python train.py --n_layer=13 --experts_per_token=8 --routed_scale=2.83 --balance_loss=0.0132 --balance_bias=false --init_std_router=0.00624 --tie_embeddings="early" --lr=0.00611 --seq_len=256 --steps=5942
Below are experts of layer 8 (counted from 0) of a mixture-of-experts language model. Rows are named router (the router's row for the expert), up (a neuron's input weights, with its number), down (a neuron's output weights, with its number) and show model dimensions 0-223. Each number is 500 + 40 x the weight over its row's rms, rounded and kept within 0 to 999. Numbers have three digits each.
After each expert's rows: a language model's description of what the expert responds to; "gets" lists some tokens that make up at least twice as much of what it gets as of all text. This comes from a sample of Wikipedia text that the model never trained on. Tokens count by the router's weight.

# expert 13
router:464474432462517429551519485429532549544538514489497459543542573520537534476446464521518501482449545551534528504458449528587572532521444571483428493537477506553468501527573558527494458454463544448466542528532477476527548547536562524530477565540484520526540507491473550536555449511504495457471511468505532476566502452500540557469560489538476514469573488544481510536463569574521555537500514481529551523506473449387497460475502521525461511543473509478513547463479482555414537484465445556448475496508502545488478543474472522515429533505558416509501484537465407531525506570523489522475475519514471563436413559486447494434478480437545543544464542457449456484539556513495496488529
up1:512472489508526466485517476477532509540479514556469514524529435462445479476525471491512510513467522517519463498543484445452431543544506538512477448558548539496516540627485539473546517576463544462467509411530564422501505554547425506543515534499506531455531406541535506479464507502546561475445499433490428470531418484489552479490528494586493541502450552443433533467526514517503473511465475448572494503511516523471572514465481548497543475479509516495534506499510542523495522506513540498528443535545433528505529538515456429508458510489534470478436536505419492562554511523543459500453508528540456512523428499528533461513456582474470440538507537533420410530416551545557441396499
down1:501585369531537520579422481509494540447505477524450528492425534526500527553484488422463477495474512463479562543430489497503510536426434537552520508500530479509456555433542423504535522535502506437533514467495479511540514464403486523531496486495475550514472570479526444503538474551532502482519510484503564547558504420485498516464486512494460544628562475466497450508471508537462514459571480523532525540478477487456527519522532471525501522538612569511526491453401433514528508512482521510440537528476521504513538515482542409490517510505505471498548501535523529443501563528470473498562491490483516475543487532446379489445445466487539502556477546436445515483476507543484504463438
up2:520455516526544436476522502488557530541496452491540456510466492499506453494565420589502490478540492521484444531434486478502534479536533519515588486509598461528481591405468462517576487547492490451486436466531453518573546517482433502538495418439541555543509479488386516553521614525493488477523535465412489474438544490522520519442484491470494530441516523524542444419523546546517507464479484474469466467533547506459433537582522465524461457504450494527443531495561464445527504567475482495486509473493552479454475520407470471570541503502480513415488544496552481502487513516483543455599491506488526524422505523512487494512486463504579521479490509467482463521495515489525507559466
down2:453495485557523573455511550436472534447459563486504495456549515467412511498475561568429599541396432472426516442572532534495511506530413497490519453477472556510471495495539453514505576455506490520527562517479569481477531497459493424489514536469498434515523481435503477460495479502473445582544473521431469477599476513461542605460518487584492430493556544466559501530513530503496553573521433422516558508453500481529436517522517422435493441496550537488512445438519480459498500492502488513481488484513473507481495434496480518506479520486477533455459504540482464535486443439466509482472441523482538528463507526488478526464480521515461563522578562506494541450499491540509506487531
up3:491555552588444519490450536483519481546547592454472491525507533490540503444492501497500463547451456562454546530466464510484479510485474511423431523551515488547523485467464393494444521548467573405466479498498532515540511534490528588539467451553512465555500507593475519463533465514575551476521496498459486410470514532508555540476514474531549495486556540520498452532424501501520523462431475504581487474470480464485507503489549462553438471526485453493550478508466503525509549462532485508437553480492415503512477485506446516483507530515410439454485513535542510547536521526463566511488564473489563548423478412505570449561545545519501520440524481504458491458502579453465503432499
down3:558479458555476533548607478502441505482470493537467482535534441536566466484562489556518481512453515517494514516494522464473507497507409545472543536500564486475493426514559512440495463548487544521501501504514536534532485515469485387528483538510477541487506488527519492575497458486477487472520498538433530460482504472454524419445491495548527540470578464572457508519530452537534580405530464481462515510499456411554555439509598535520570481552473479503485556485486544526448437519527427500467478467562519502453528488500532479481450552418578491542442443484491475508477525551497528463484452406464526495539414446473522516483586524519464513509480527488526595505482493482435540494527
up4:476428520526503541535547507473545451552426516549497513512537497542506489479416525551510484608452510548499489450492451518486501500478541554498529453518481456569474532421480471469541538504488490431524580505522514436471457460557589586502498475531516496503517498487504484571555557535502499476432448504466492458518529541432478505512477494594478550552596478501545551515511500544491555499493463555500492512615506483568518452521480542499508400511550466470515451462508532503489483451537490528478489492557533506494519455455490541423504490455465472569507445517518489503570495475595458536490500502547547531497453464546487477533472573470564459511607416479541475512471513550469440489538
down4:488422556477507503520506493486485518524523482522416596566485489551536440524551488501518594554500479451475517542499511478488510522447498453505538493485521498512541512487470429524486474539556426443538488524487451492538460502523498426466486503505521490508516520578498428465473517521473465600519474473525524512433572553499446507475566565563550548559518484487496506485462549450468484515515453526503553462468543516534507546578558462490432500540461476528590566541457459546526482441528463509474575542538490421562559470453461498527470474566531561483477519511492526543535539544441498468553469405501492520461515529529448524525475412484570454533529484555544576480467469443443498447476
Description: Digits inside numbers and coordinates, plus relational or role nouns like sister, friend, police, and According at sentence start.
gets: "0", "2", " by", " to", "u", "i"

# expert 7
router:487517487511536423497568521532548483565551446511583502482504551560493570484471450521523468460535560593523512500525495507551534580501463539493478514513522524554515501479548556528466444527442511419476507560535463541483552501559539593496478566491483489491531497490476570515516405557497478464499562460475504468508438496527529544393506473495471457500483462564464518531501549619539598430522524499567542520534545432470478443503552491556531497524457543502473514516535428537489530496510541518509533476511498497515516622480424490512464597480513526542554448501546526539492489503537439522502474534530518513500486525460452506499497558503457538557483598537469479492502506498528490524467
up1:507521469469491506476517490558530503497549445598559464549467488473520487515447500479486516462471499588508475497474550528577489570423466560458511537472445469462567464466586497507549417537509511481437463568561517424479533502495564544530456500472417486502500520512537500491539546500573562436517514500479437458497454518542580472463543466456439511444529549542544443528541540575483427525499514574559503514480489475483516471484583465605459490454505454506490456517477493474494536456506507429419560519490547504482515468549419463548518467486470487520528557563528505537512502514479454523487501495471486459599505492460507410485470528530522555524443482535462518498545485470530554492482
down1:500552455435524456549470482439558456486462469487520499557531575527568549508475450484600576475430514485502486502468503477463535484476489549509547451516455449463501578446502454587548557464543496534528496454483518427473536410516515488503485563528503509491436519472469450451472464518472466545523394456532434456503526501466501445489523512487432512538528494493539435491533442559532549507508533518500537588487504489510412439525511468512480497441457464499506511532473497521493508487534526433414497497514538540451470485544479573491449522525499590462461452569495510502456413428525470523431538491485501518482522546493476429515524464513499388456551506475456519528568468530521472505485
up2:479496415585474469550488475527517455585527480591486488460380500547505589483495435524438450506492440548504482524515547514511569525524447496437492498501536520547513456536482475566499523512486580510466506545541504527549409562504520563504526569449568470474517475519492527533563528462550435495479498528430471477448487501485518491461462510586494478501457485493446470545439528504495501475550563544604463539536527456543465491505571519557508441520439567540460490544506505490536577467526436516490540533471523480513478552501511535504511526509488521543458446505474563614451527513515514527546467477510487475542542463505448501508525494444482489471474524548487517510512532440519567542413
down2:440468463424574519434482527497430543538508562509529480471561539512479542534503502508567521492434443496474545531492496495543526515497509471576527432476508449532478494543519578542500483422480496547545494525502603457495459543407480497505584552573455514587476499499491443503562460474515438421469474447533473503480581447497485535451482476519482523477501462459510461437505524517442482516531486504483442505469504617541494495452454518425447545433478476513519524420540487456470487507538499523525443491527449437475520487502525536570460512420541554448420506461477439555521489485525506502460501501422515480464473499586515482481459490488480564572529479466451506451515510473521477486480
up3:510567460478509503523475497469532533492474512480554536477543470587509598439528531370478566524485434510462508478494529485497525485533519466538436496454530477585460519491460464523466476550565518467491488497501476554497487528495478452529457546513461500505514485522488567486539529618489519423480474443460364490499449551506510484416507394510460470531471435495598542522542506476508561460545477609460520533490567520513526512470525461449455473509469550496514528514562478518598502436504527482552544472549526532545511472536516537572548495458463458484488465532522555505528520450467534548520520530487497589469501489526510482486507504537419503521440543491486514477515503450548487513510
down3:541459502495456514493541577478473480515461528505450524511461407466501456527530489500536406492498450511534401507515476503561510493527566564548487514520502510514566531486548469525466500470492527588472530447477562506546547486518549540461506465524473463469486524436527496538517481440544523492506465537534490477518478471477518413512456544526509599460493515484463434451526523419528411489469444491540540514454410545500427484531552472502540422501459458459499472488513402509592495528574536504494458481531474496503477481492479598496423504515465566548518530411490506441432571496515515444470563548537492483534513515515491525539448500489515473588459448476584489529522476518559526508517
up4:445506506465496508556544483477553470493534487434542489503549535483492511441555541552398489475592506569527420480487480502579527499554447459462454438494478546506407498507485450451521470481514559478539520532546518447487508537489550522483427470552447468489495480526526482503464491508567524492532524519536510436479423450549457492458519458527481481488483474448536498467453476511481537452551487514561439499483457474567560532460557534496525494487423543449539501482463393511568451572460405568478469503507530537438490506550540540489444552461470502518478509450457525483552451501508503560479553538531520436474496474483520494503574548540467544518495447481466544475470583435512478590507
down4:574478466515458516444444495529479515492482479580468523455472534502535592483481558458451503514421456451525441464546506488572542530506539582436475503498523486550493410453505443449504472527531494468488503486477488449529552493491571503576555491452548557540436467446426557501576504506556616473484541492512509446542536457527531538509551524501514555510590513488555519417525547494488510536485507546460501479491558535448483509526447504514507535535510471575473489502463465561499526544480522529480529526505479542500450528513513464427452548526538520500497526484539531501505485456454498506455484533412534523447467488583550531509515560575477554399458499494548495489488557516513413439525
Description: Word-final pieces of foreign names, taxon ranks and sports terms in tables and infoboxes, such as Wallonia, Izer, Serie, Class:, FW.
gets: ")", "3", "6", "a", "o", "4"

# expert 54
router:450463406526455435553471514471609508512518488505490436494534554467542516477512484489490488475452493499515484491452483554472489519505471486500510475583568505575462464534469507481479459522433608449496525514490488513466557512526516538585456499526558477481562502484480484565521436489456438405488545461505446459463500497442595512513557435467451554505522491516491485509562426578508583536502537593471533539517518452487461489517490535494508531484439558477510524487447438542465533470467486515481424472514524586510500553467404550496454552482505476575494510527524519511533539536511492436446485523511443548544512556514531513486481438460536494514495528505489403480485468488557474452437
up1:545503494517463516447467498487573447513456521494483512541505523525578563479516546481542509437494509467485492490568437558476559526520447493575510504562519464579519473436464501513466492525532510454533495485434442480516486483531502483482509507501515521481535477490497506507544470423467527459460482421474522415473444465511452546501592459456512515494437445458455483529539462523457476458506542547452478556526551453524512578513522583494543545529586531527571509571432513539526544507467594457508454553416514435546548489511509434468480492544541469485576504549589577512458523492537565455535460456437547566514520488510437549537497512536499479468511551512541499461454537508474569475508
down1:449500519462547535521552436538489553588506555539541493515485445466476427529525523471536502510469466418481510447477452520495520506429610485452477558494536558572469555528509514454427514548457450516522508490535499472465444502519507473531470514505472516535557471492530493499506473557496542539577450489496482560483463522502565479492558513507458514514469493562507573432564460551504507461523516469505454402431498481477480491475514510444528518503460610478479483487498521446405528555512460476513488488542535562517422493513476525483419550484509537538516503475454483474515504472471520557525526541450524493529539557413548505543488479466582487495535356474443504514545436456475449461476
up2:457585512542469604495497517469542498512482429475616510447520457541472445490578540496496466550526505489504547493490451504471487481448555478484435561529525456541536565421488534463490469552519449568477468491519481528509464520501560435496513484558503448504605491519460577503497507516516479497507536504506502470500554493528520508433488445465565482448429449483544537452502448489558509457546454466453497543509490450502434584533577525510526540523571446539444441537554594499464476478515477533559527447566516559528513628514520536462554441535516477498492486553524567480488504531470476504505499491483510505509493453505530494480520519513470566510407581527475514467494487498504531454524
down2:493474482554502456528562485564500479540424532498501519524428500388502436544499445452562495503577518428534520454458538476489504445501550485492493518462467546458458531504515499568554508547476507519471574496493478458478517504498466569570537529489453526462487498430523494536505514490502465535539435463533547530482503489453502493517515569494543507526506509512457481572487523459476570436505525540502467523479476600464513498501480491444491531508583513553481494491487499488438469523509447505535505477555490437489478385471482500494540461597484434557454462510507449546546477378510427541459495555534540455495484547554424535501430453405465519541489455428477492411495485500483482516540
up3:478476560467531507503492483452548456550525532480501442542464489491501512506579436550493542542494498454512442523446403544560532482549480540497507512528470542549488494561552517470466541538470525557508489503499535519466507473621483482526507489493547492518496465534501531386528510529535452494514530524482519496597533515455524495518420502564502466494490440543367544460555480466500504499516541593503505484444523458474497493443498495540444489500488533450421618426463462501569413468530476496461509477457483506494485482546428534496500545409457445552516496484538526485564487506578498431450520521550457468481490522512467467504598515485485467422553477471533492505555530496503487473500
down3:527516524479495484551460551487500446504484522499490549467506521508579557439503461468484512526555514498485489510500447511529487541493509601510444465522481490476437468461488497494471573538473507548506503523502490469550440412560505503621529519457574545479517461529529539425467599477565406516504492551525485489503515594434496517471524488494523421475450488443450546457463539423545449489458513580511522520383535494469522554437514489517473505405545466486493561586489479479545456437513452456521511488522460511499522490531405471506502512548473561476515467557520580491432464501514468447550476499516476492424474441519520479504544518472507493451566471492515522467455435495518482495485
up4:486575476461501474510493475523507481500463432486486489505491471533454516481473511496463525488555478549512455478482491469505508496535476475486544495493560525563519589515556466476533491587447575453480502466503499487494498477497555578478438471456536558497491535487519463519475463531497556468480444449489435520462466532477569507464593584460527526540508518501477500483517431532529571508459503409560453558545516502474517518566462537497461486506461511485504544558498510511436435484579492452560539485553524532434509486586484558537468575432479488523472502446587477537444442457505513537493432518599496596526518515489565493465569483525461516507463555537511522443573510407482411467486
down4:496475495471505476406462506490546426489449477514413531508462525475507561511503545497510490487507522547469447437435468475557534486513445456500535449532498577545431436471566487563545540540556513528441536467465510525454465509487552485475461490536488493489458498517558489489454460537449507483520555461486446465490578497486474490571467430488489558446553466489492461548498513465518496487514491444492510516554469512606456568407464462478490515482545426482433519552518484513533470504482481466484515504466509524449559481440561501489533440555400440474440467461513465481459569453505554506553459475553439512458454541555486497564474547489521420463523505563530592505451462481487544556479
Description: Commas, colons, dashes and pipes separating items in lists, place names and tables, such as Binsey, Wytham or Company type: Ltd.
gets: ",", " |", "-", ":", "|", ";"

# expert 20
router:489440450516489502510492560489534533600506499440583452536510518487491508455487449520460525465449516513547525445493447489508528501499437600517463507524522569523481495534521440459552462451480523439445483538462536440553604554534536502533492518547524435521531566473470553557578484533496498501461464472465545509467511506484487569481515508521493494494565486509460532550491452522505556475454472507577525476582549485486525508470446498524492507503522490455537559481406471556469497518516492543445569523493456518440512514468474530556485489418479440492551463523389428544565555547465469517445472477572438535514414545509533521462490456452528573490483523490425430543525484498507500491483
up0:520473462514499449546496454531532486539495476478488483556454491510538540476508480465523525533555504474559495571501406500458449481556478524500478464460543503508388480537491472515423509441494428520511498513488579517549543446449543537428521484557498456547556420596505554510463570474440457489551489451501539538478545471515435463481457455535525497510515509513506520528517522421511487549468463491510624546534533492441507494472425481482483513457561484506548465401505526513487497502483509474478492514517512516506528447388454539496408449493471550573441529479467496485520476513536502471541403472549440417496482504488524495443516506496543535552536501477500504479610546506518438484532
down0:520443507475476594478461514551487448497493557503495525532422433478430485493531531561522536537521391571471576520472504457424495555438442541520509470548482475449492433485459422515540509446548562438521495453503510528547523541488496555474490555542532516475529502491546489494512523514433516578532535484490527496516509510506480516536457354479556484521488520476513545543469532492483487488493457529527531486539481511455495503485531519493507452472449525508531432444515484497582489565497527504517477513458477493452557516545531489469481565455490490462512514465502554503523524582370474514532527613470535568426499424523513549524555554573482508542416482505507506474544461467500494498540
up1:508525481492485510472548556517454523587491543577515550426566454427505496447470477499448484518504572460466535522505406493490529450442520487517544499509454472556458540555606448462520515490484450440453545554477501554442447507469530532525415492525510498516470466521490525496462510501556481550489464451502592494535548491432493503514510478559519537482484646546466536534502469538575512545509459513497439496461441479470520512514486491474539532398508463519492536532458492468524527500498510495504471519507465528454472479461542511498542459482504528467467479470523571585488521476436470510455512561506424444518563563432442430507484454539503490570540594452469490496531502492478475434475
down1:500503508440535541485566534472410462486480485534448498438530529456494536466527576526502584484478441506521423574551443495534512548454494478439469405426533486504543476481504533519545499485463428525527542496519489497552466518508573520499535520554499424544488508456538485563516595516497519477556513548594480551441525459500527467482476514462548530488508569490470513531491452472501500464462539487493511514516380448448503479466468554540457496462535587507450508462465526447490454511576536472540464551554510474514556480507447502532438520433512508491541402478522454562505474489548546410546421530486569508444536494470541520511451468512478524494465535516520489549456473455536514510467
up2:484486502469480394501472507530439561502554537559516410557555524452544518415534542528547470492512521568447513520522370445558511481483475548492547509499528509553477488511482485527552494490516529453496484470434478510527506532533514472433478481491487472475519519461444537517536485512525560412445551485451557541510469560506500535455429490504446534546531438452544546484497497509552602474481467540503447515509509489486561519471417528511511441440543545482502460517494439513492390451518557463432517514454490461434497511469439503529483510409504480533544473522475540463559527502572523466557527516607512466485515485447480557506494489538454524491442480468483511516466518511558462432480
down2:500481489499468529495525514564512545511467501481521538522486431449530591497514497574536497548491531536500517431525570468538545501530519527546471539427520594460513506515572509448479458547485511493426474586491523446490570548492501500491537505457416526511456492541523462492505433532476451505518479487490474464539497486558470526481507597506447494597442496455441540488459517454465422480500546490485450551577469516530547468493511468522590505527444562616509492519483505521489545475523456491532585559537522531541494530511586429538520437488544501521536531481529585464457514481488580526535413494540540475498462495500446519575547467520521525473542476547500540572494558506495477471466
up3:498456533455567437468450605482594505527421513439491581521495471525572511477528581501422571509429583461508456514513470508514478540537526479516505490477481519481542503492386481572573511543468561465508482512463468490503463476536545449565504578504512496487496499525523577538497475474432448493453435486509490531504538552504504477456502523535526552482464568460584496490483468534541516516530491519481445540450499502405470489503475528507492405523451511515457543473525455569458466511525496525435510468546487484489519523517487586485528512526443551483467579520546527539485533513582495544601546485537513569545543479478511495476463466558524532506528508517431494514519471427513523475506
down3:487519485519440534486416539468446506465518505493552483568552508492522423507474463501540515515438494494465580475521538486476537577568541468540554564515508459492436455471450519530515474404529372525509498474539512530445464578508473488478505458535516469519556492529516564453486559519445525481581514518516574512528500477525512471468446522514483498504476496458538468494430471471485507539540483468487503479412526522410453481557440481509547476490518539469462466501416481466482489483489465545454498460435517414594448530491503562529508484448545542553535534543531552412481536434493502459463536454462516482428493529537515499523499508524476505514460557511422478435528502549446531529592
Description: Prepositions such as in, at, during, near that start a time or place phrase after a comma or noun, plus table spaces and parentheses.
gets: " in", " ", " at", " (", " In", " the"

# expert 42
router:459481373492556564508464480519505540563599519420519427480537488544486494500513381548504473505462471485541553494402487533565537447559474529531451514488479498462509452521490521489480485501481494489472490482531476473521504555473504491570457538543499466451475477484530431503507446536553491482506524469558441477544507488541563511464493445498476487492598430489565506563505549563493552555421456460525483558552533485449478479534507511523465521518433502534443495465483438535492540464520462513438487464417536488456410497479439508504527549553503484512512475511411449542515593479456489448497495513482456530492470517458486448523477535450473479475501548530454447545451532535582505525532
up20:494443450438511500475465475477484480469486476421489550579487527521500434436563434469505461453513548488451449510426486559517467536511361534544477513398503455516522496550553494484417497546491490450427493498461446482533592583526489383544442570500462489505495520473476502491489533439541484488534494537466480479518486479553480492537532478549509534506477450493551518501585567467479488526563461459506511529456477465515540429554559527451559507475456480488591482515475467571541522508461438507489520509509516438488513461516513511538508493465492432440487501484491443512510602491538495491495522444482587494514477503463490525524529503453496487544460542476487469533522493454589544455536
down20:493438478510524523513570493486458481551483523459499566563471495508484556573514469563518465471455457570538501525543529556439504495580543490564555439457507516505468501562447478537536494526425473542553516558499516498430525522537490515463453433530517543431554448441502467506498523453555473548481497501588493579419583524469483512546415501490460522496549516539553553492547446518547508483519562536476496458504458524563559496610540429518497410543509519475496511471493494484514470492539519479486479551462474496494481529509481534478446493482509487421531466422575462438551561439533507508489490508517503540491529501468573473546490577518457557488467524512496516501487473544565411527540
up21:401515477448473455497536460468504545480537456466505498499494528470548448539514492416582464489421558482560436547482517511546501524501540523478522475475504457520496533549527522510515481503524484475546470478502490561446512453503495585499461496543428534490424431473528451485483509480512470331537486489492457456439503487592518479469462439522525508537518571480522475587487528497488453538465506535485476493532451553523444562519493594473448516479460548568491506488560469520507558496486458454565525462430499563514494541486473501437436463543485554498526408509506547498513526540527487487494566549507456581549517474507518436477530516587497525459455523519463497471549473482477437506444
down21:479437460412477527439438412482514515540485489540521474545493547501460492487452475514476449474485518489497555544473550494468523510521512534574526522402514543567523512487540453520488519467438393513618521495518545518526423469405482511517466421420500433547464468521468469501472497598499536538491552432465542514457454542485471543470489473483477559557512495439519470490430509482467542454540563524462531552476396508535535526432475483538525450516497502486491466457435481538500553490536544432497479469437451527437441464495470594473563572539536491509493497452507447501505493465477538527452516419554536485530532458532491515503513510520508479453482507545499528473551504504508541511485
up22:519392462509495510500479459474534438540503513440433464513452512491519453505500565503525479534544491504470511513480512508586484484484487462541380461585559493491488497496567478532532515523509519490574521478558522463494564529545487521514441515498478401504505545497451435501469514541466471559500444445500525520424500489506508516535448496539543526555578487495494532482570461550544558505468481438538552546505500502476429540502554510551583463439518455527544514496562454601397504510509494477561498510471486442499473465462542517553557548516574416570486505488496580485510495409503487526503497413595498511505528545495539540479534546444461492496470551446478500490514485492494552519497
down22:459482540486583437531493492506518486439461492488480487460539539476509518549478456538455568463448549454508497493438501521479428534528549574440477475486488481462436399510425519514551479526543488475489453535504474582494504458496428513559513481562552487439441420592444521435454504508399479550486484493500554434477470415489444516470519500515523539452457492515551513489496457438445474514468538458468396510476459489502493531537460523449525539481481508465504527511425540551484504457515435459511470470494478512485485444502497478459511492469522598504411518505471532497454490532543487448493492525524428525420517467557523506533401568489490462538494557541532491538496537476526432495455
up23:486535471493485463483465552553536450531483406451567534476464537438516451494464515524591464507553450469540512541519445608539465565487498459555535469456517476472434497557529454482484475541466570508446465442502531480538524552475536514451497448500556448508539469466520509478522462542563476453487474503584512459543499472595436451552530440504544543457498414505480454513499597503539513546518446443543508457527447481441410515484455546518460536481543480594511493530481495455444438460512489514469542467482528465476513509484479464514434505479472483450505463408501465441466507471601566478515470481502509537471532544519483481578493530493484513489499530451474488538465478460496539443512
down23:512512516528439476447513492501603493452493531522603497491549487499517466546475482476500447515458544527487433475467465457437466477502534549465532489463552554587483447503503461520506505540496451483529451431481457559571589489446466534593536466523511478499486483502488497490507506509498522490531540518518602423514526517519505537485486624540511399514569448497506490498542449527485518485527515449525490431504456430566423521466482495475473479527478489534494507547483490579507476466478481594489565452494485515476522496471583498479474454517517493467472538483491559518504522459557586543497500492496545488469398462497544475519551496547514492521454561556525552481430515528493483453376
Description: Pipe separators and line breaks in wikitables such as election or squad tables, plus the word New in award titles.
gets: " |", " |\n", "\n", "|", " New", ";"

# expert 2
router:488495506479533516477588525508546532498545444474459475469499477556563515507430417429497491491495620509568522557454462566516457498527482576477469478501535532557540533409548523506449469566471601533439518547516477461610479512475540541563458505476489441496460459407525531513519452494520512443528551473528499513506535536488485481478544512503510505536546475578494480488480503586546535533494468497562529492549523439478485490495482569513444498575485454535548517435498543526505537475519516515488525426468500554452498464476450497510399557514499456585523505503482463537539521532469427505475491482545497456468513550393471487456433479500475465475531580527472499485515470518496509466546
up2:468428510540495494524459536480506483440512457403545565413487607517502551591473525474490499534550552467485483459515509469543551515538509499444474474455511477480547469562415513509486521494483531533466531466416524488527477461466459553556494513482473475545482506469519538519530493540454489475513530493431517499440504495513429536549532516560558536540466544507459492538496466503489549471512490410609494490513502438538438541408424549458415497542485448545494513488525472478562499400509470447459462504471546477521415484577564559474465509456472560495504482516478532544479530518435512522478481519557475510600459445507466500550468504529496463545518499495576504463533490456517533546477
down2:483501481483543385497527469521522526512446525578483484485558556450545488521552529553429481530510424491525490464510461505507508472440503508503455435492499507491484455479484504465518460491498386475543507519493536501461469525457430546522547561526448503464523553560529520487415517407457424491540507525497523446525505521524476440528553520573550557441536421513498489461506537452438481534460494537501530510407448458452543504522575494539527517499444512498449525494421499477510447414520451426544471514510540539439553488551510504506537453505423534443486555540547483479432535480499536477591519462472474493515462525489552504506467506481529505510574444480509419544504525589540522474467
up3:511529518529482493417482454540500491448501498508465489403561405462524507515478454513532478569510476550510525511526487449490462514526493572492463462456471464462594558490577546539485477514409463542437495497560460434535471497499498510493483498475463491581525445477506546466490528556526537437472512493570439558419565471528541464449458536508544521500472516499529563545430480536566501482539438466555476483478514404469428451484505491421501536452480580475466471513531531449534530530571468546533542513467519512439482553504463473457564535455446461521514502447461538517490556482515557534521487462534499508469538489528546532455495571490435514500461553500529524485499590481580456534501
down3:495478558595469502507537458471489499518505535462514482480484443496511490528493424487535511504512507520453467531499503446489503569407542535462509513510588481439450484524510456489517530465446419485497534556489442489499478538460467488496521539479497394486528472541483518500439523454437535471414454530537508511460473452528528530507532467463443543568492521453522496537510535531502424454424435526517425523554494520423464459551562509478535489455474541492450501487483467478497464517533526521439446587568531436493562545463463471545455495496588504523529431477516484590446520560437519582529443490527502466482539493447470484461548500524524481433482564510575526502474483492544507384471
up4:471502462550476555533582492545547498477475547497525471502476491509532528556478394411550406533487570481519476488469490528534544534513514534563423520517545536474541505486523546480531550456506501460576470527473553483600535482505427517510534508574494465508471523481512486525527534465488507555493451505453541510525499462496499544530549516505466386440438534468420523493502498447476588491457508504534553522451533449562503491471530446519501444569475565402417463534568455444519503459524526469534470553468548488465488526561489513465481533496539549498478452480491460486505541440481480492409549549558496507527504553480535531466469505488476527515540534497511548473578537548548460568552
down4:509509539497462439526419434445515461504546420475495480513532488524470460543565569447486413432400523476482537539469495448507530497522455460503519550508470468467466436441455495493591462425484474453512558531525523462464453442473520496476450462463422516428547462509540522467553463524473491475502529530489504421536525438511426519481502507456544474471557419484542453504495428462478412517478462510495517489467479550511478425452516542500504527530493452580432544520509557468525490535429505487554473545528470517558532513479518503486510522507534570442575553544454469492429493413499532533449500437473469516496487537549483467510519530529485416510523507494503548539421525496526474516448
up5:541518504515523431469531487537508528477560513589527513533496509556521530527578494454517570511453555556475507462500438443410483482534494549526548482513520509572483527548490507494392488531469493488524511492426517518495452519463507475500563491469489500458483577497396557538442538506456568487482448570490507461516382493451475493437482470543414550481519560468544418574470526509521477507405557448534503557486493513426512523482534531492525504437487513519451520477520442517598586484467473534526486463525540487493453487519445520516474512559442492509476447503474512479531519507420491480501503562460490514529508551525543535499478486550481563513540443515503534528465496427485476492395
down5:532502513443523514537521495511495472529509553485458499461442531568439518552439441548497447516533516450618506548423546520518499507465482525524484484514545488536499486502458460563419493488544464429519453518453536476456456601379512431455496508494536535414477492506585535481491567512507474498461544479512542505487489524420494526513503459500533533494486569496501529486483488528499547485476521510541530479520436522450508598563492483470538431404588498568476500620560493445527510516488543407509457495447427449516518513519452496413491476512449481513492500467547478510465451510530516489518450488513540568495523526556484518469571469511501432528524532453540504550499485462461489499496
Description: Digits and unit pieces in geographic infobox figures and coordinates, such as elevations, areas, and minute marks: 5 m, sq mi, 34°50′.
gets: "0", "5", "3", "6", "2", "4"